config.toml
d_expert = 96
activation = "swiglu"
router_cosine_scale = 10.0
norm = "layernorm"
norm_eps = 1e-05
parallel_block = false
init_std_o = 0.0093
init_std_up = 0.0395
init_std_down = 0.00588
optimizer = "adamw"
beta1 = 0.9
warmup_steps = 235
Below are experts of layer 3 (counted from 0) of a mixture-of-experts language model. Rows are named router (the router's row for the expert), gate (a neuron's input weights, with its number), up (a neuron's input weights, with its number), down (a neuron's output weights, with its number) and show model dimensions 0-127. Each number is 128 + 32 x the weight over its row's rms, rounded and kept within 0 to 255. Numbers have three digits each.
After each expert's rows: "mostly gets" lists some tokens that are sent to it at least half of the time; "comes after" lists some tokens at least twice as common just before its tokens as in all text. This comes from a sample of Wikipedia text that the model never trained on. Tokens count by the router's weight.

# expert 24
router:075201129225098173159107142078162130118131128122105144148123118119149101104179098093102073132145131142091119114097132160135127087090146143227140155124122135154136117145129108152064229105114128126148136112134125176113102138110083133151096111148088162163172099164102079104028159070154131128077136117154114094127098112157112149154077156115197124116147158118117133129148159163122138160137
gate8:157100138059065168139103134104189113074140144136088145191159124129130112116151123133100105165116119158130072155067109152109082131124210132177184183200090170136093063097174068159179127157188172090159115108142138117086110149103140096160154102189112136162132121148148188127122167130127114146088083124111148133125082081147166129077164110139122130096129129145110154159132136092146129121127
up8:092182141164144128110151110137107056152116182183045102134155109151211132096120122164140154122119102106099125121170134105114117130129136107119078172102092198136044102162144106095050102129172116142135146169172098113124107145125102124139098141100123172177165065121160104090136158170098125161183109122154111139125117135137093090072123132140169127104154090201170085091160102118137099092120
down8:130185131082122145176124124179117134117155151138133174117172111156158142095172104097077106153073123106055137131126119105161152077124182150110148133112076087136140127146125061158061173183188152100134134091109070124115109188148102105095141121159088073148128062134179129090097127201142129047149126181124125134133084098130161133118143163132132114121124171170092192111121155145120156098123
mostly gets: "Sh", "Ch", "He", "Sp", "Fl", "Her"
comes after: "the ", "The ", "- ", "of ", "a ", ": "

# expert 31
router:109208137159158106150110094084148163146161140118163104120130116069159102131159059132097113148118133159127145169117141206130111098095150098131149118089108124101094109138125093153122142072105164142166099112157126177120147107098102109132096137134168124148167088154090126159000124078090116136102111095144142144170105083126172111177157122107178160093154181145097152159120088132096121115113
gate0:159157197091096113133120134114117144135143123138040119100124131101124085137124091164056128129075137091181094164124119175121070174139144147113098131092211150145154140171118147107165166117069110166125148131072083150139119149146178127127106176078117120157173135139159142127076098022109117124150139057136146135102041089139146160082113146092136119131105127152084147118112126141130121170124
up0:130092104119065128135098140133054137087167202172143167150147104114140206166110130161062091125110147122116109114097095090192143143123139131161148148118138175135160107107139175159101138134138155135113179116148113065088157167096152118135113155162077146101108175135103053127100118068144101063126148150162063109103118111077064100071110117124140114140154116072176096093096135102138092123110
down0:154119114132137103167130135149140080099065140167150157144169125165168069112124114160074116127255103135126089091105141128189069100123131079120094120131129155134060110073131174127128110099155158180129116166145104136109103079112176137106207128123133110118085133122182183154105101123160125123105136176106096175130139106088124114173115152157139082152052174129146135118105125178103133125133
mostly gets: "Col", "Comm", "Tr", "sup", "offic", "cont"
comes after: ", ", "and ", "a ", "- ", "to ", ": "

# expert 11
router:085194114201098131096086166093135100128091157123139106147161115107164114144114080123088143153109161146155169168079141127143129098126179113127118125103120140157111104115141101156096181109106123111170136143168147223127142125103152107172109151072064116110159147146133099136000136099142124133082136102136091092113089121147159116103115170118157127086157176114143119189139155140159199125146
gate8:123191112083118120131113127092132085148139108173109110122143127079165150123174157127111177129152132159152130117164189170181099129095165105148141131059185099114138138137091133186025166137154176146156138071174124121110162125143105153144089149087049112121166089106097113137070135087131081157081113112159108136137117084099183124100148095150150119075132118153119152123148147049182125155159
up8:128089135136156097103173106136180086103089152157182123145125132106131190178178091078172135137129106096157144118177147115044124117161086126174107151136122123148100127168150137172099152136138147187138137144142140162161134172121142118144111078090167134119094072108098140154116116096048099095121135187131048130157167110158062133137150094168111120159180095076056123094133108088078145116151
down8:158125096108120133149124166116120130102143143131083081099098115130140126142108109166046102152208149113153148150200135108164171146065110099106111113139166078119167092151089102129114094113047149146099121147178157138088186092170140154120142163098113070078170172127109101133165169121085110168139126179108157162176153148170140094131097145122164088145141135135124075096078113159093172150056
mostly gets: "′", "N", "−", "″", "^{", "+"
comes after: "| ", "- ", "(", "; ", ": ", "1"

# expert 14
router:079181101203116168144100141059113103141061099105109135124190089124186144144175073128050141133125126128150144155091173132158136144128179132176107131143130105189118094128164136131031183086181122124172148133138160139078145131130140118147120130123128137143134105101088111125057162083139112119078103095153154089120068073116148117123171126105103134113147189146105095150159130150143109113175
gate0:067139135154131096105155124135147105135069189103126114076152131156154140127139112121096137132154114199112148151097155139101128079092087148136118107104117191187154120076125160126128094122186099111142127123142158112194079105171150156128116200165174125225183111155076084100101142129180117125101113105118161119122164182095144172114114154127140100096095124188104113173150046154128087104133
up0:136136148034133089185102179091113162145095183160115146160168107154154126134181159111119143120169146145154106179135131138105146156130138090173079131089105153105131164167171112174161155097123148141150117130170149101151162141078137129147154037152090159071135169107081173131138114113082096154101140082138016134139142104174184081068123116141147119117119122151123141108072132145143106124126
down0:120150097181108135119199134156145145107117174180169167130143094143108110147115128144137126136127118173185098136103095120093136097146107197132140135094138131194107119148097128172163118123161134131110129103123155153118131144117137164092165111084097071102161120094110093141095100169125222089192028121181158127114162079119114117129093105146089055122067113090089139133145152101111079180179
mostly gets: "these ", "this ", "Sub", "Ser", "Med", "but "
comes after: "in ", "of ", ", ", ". ", "to ", "In "

# expert 23
router:068181117199067139101098149083173143100147121090191112099176138104136152124177120151060104150127115171122154155111175162100123081146115153140164172141153116169120063128107127113071156093129133125162145165080164155128144110104150097152113144121119143162114120069105107104076129067136117144100128120137162069128097084097184104165192148132199153066153158130102112145135130131068149097157
gate0:073088138155155083105151190108127081091114171162088069146182154144141123117164091144090122081103119129118135175159138187100120169171127111131063187130139109188115071121162145107109149058193133113100103146128177160142128145135147084106161046146146164107100101147134151074105173084168061102140122112166154140141111133102146104125097117097134075140170135137127078164160093120162110103137
up0:126140102147093143140148130107117161163123160133156116119118174140203165104146094130123124137037156141081145105129161162119135137131051148081168092091165097075120121155149111137124114143110184202094164163138098095106167100154122103089104215170172076107195150130154120115142151116126141160135170152172104122150116128068114096118144152133024151091181097164140098104135108099101134137146
down0:159131112103115184105130104115109122113094142124118154144150167133148122144157185116138119142008165127196144102084142174136094096126142079125189128114125160077139124083099126177108111106072103147178104094153127125094087123158070095095149131136172084141172122124120120116185063092148195118105114153107075157170177142149158180174095095089129152097175112148153159119123155089110123078133
mostly gets: "their ", "his ", "this ", "other ", "two ", "first "
comes after: "of ", "'", "in ", "the ", "and ", "for "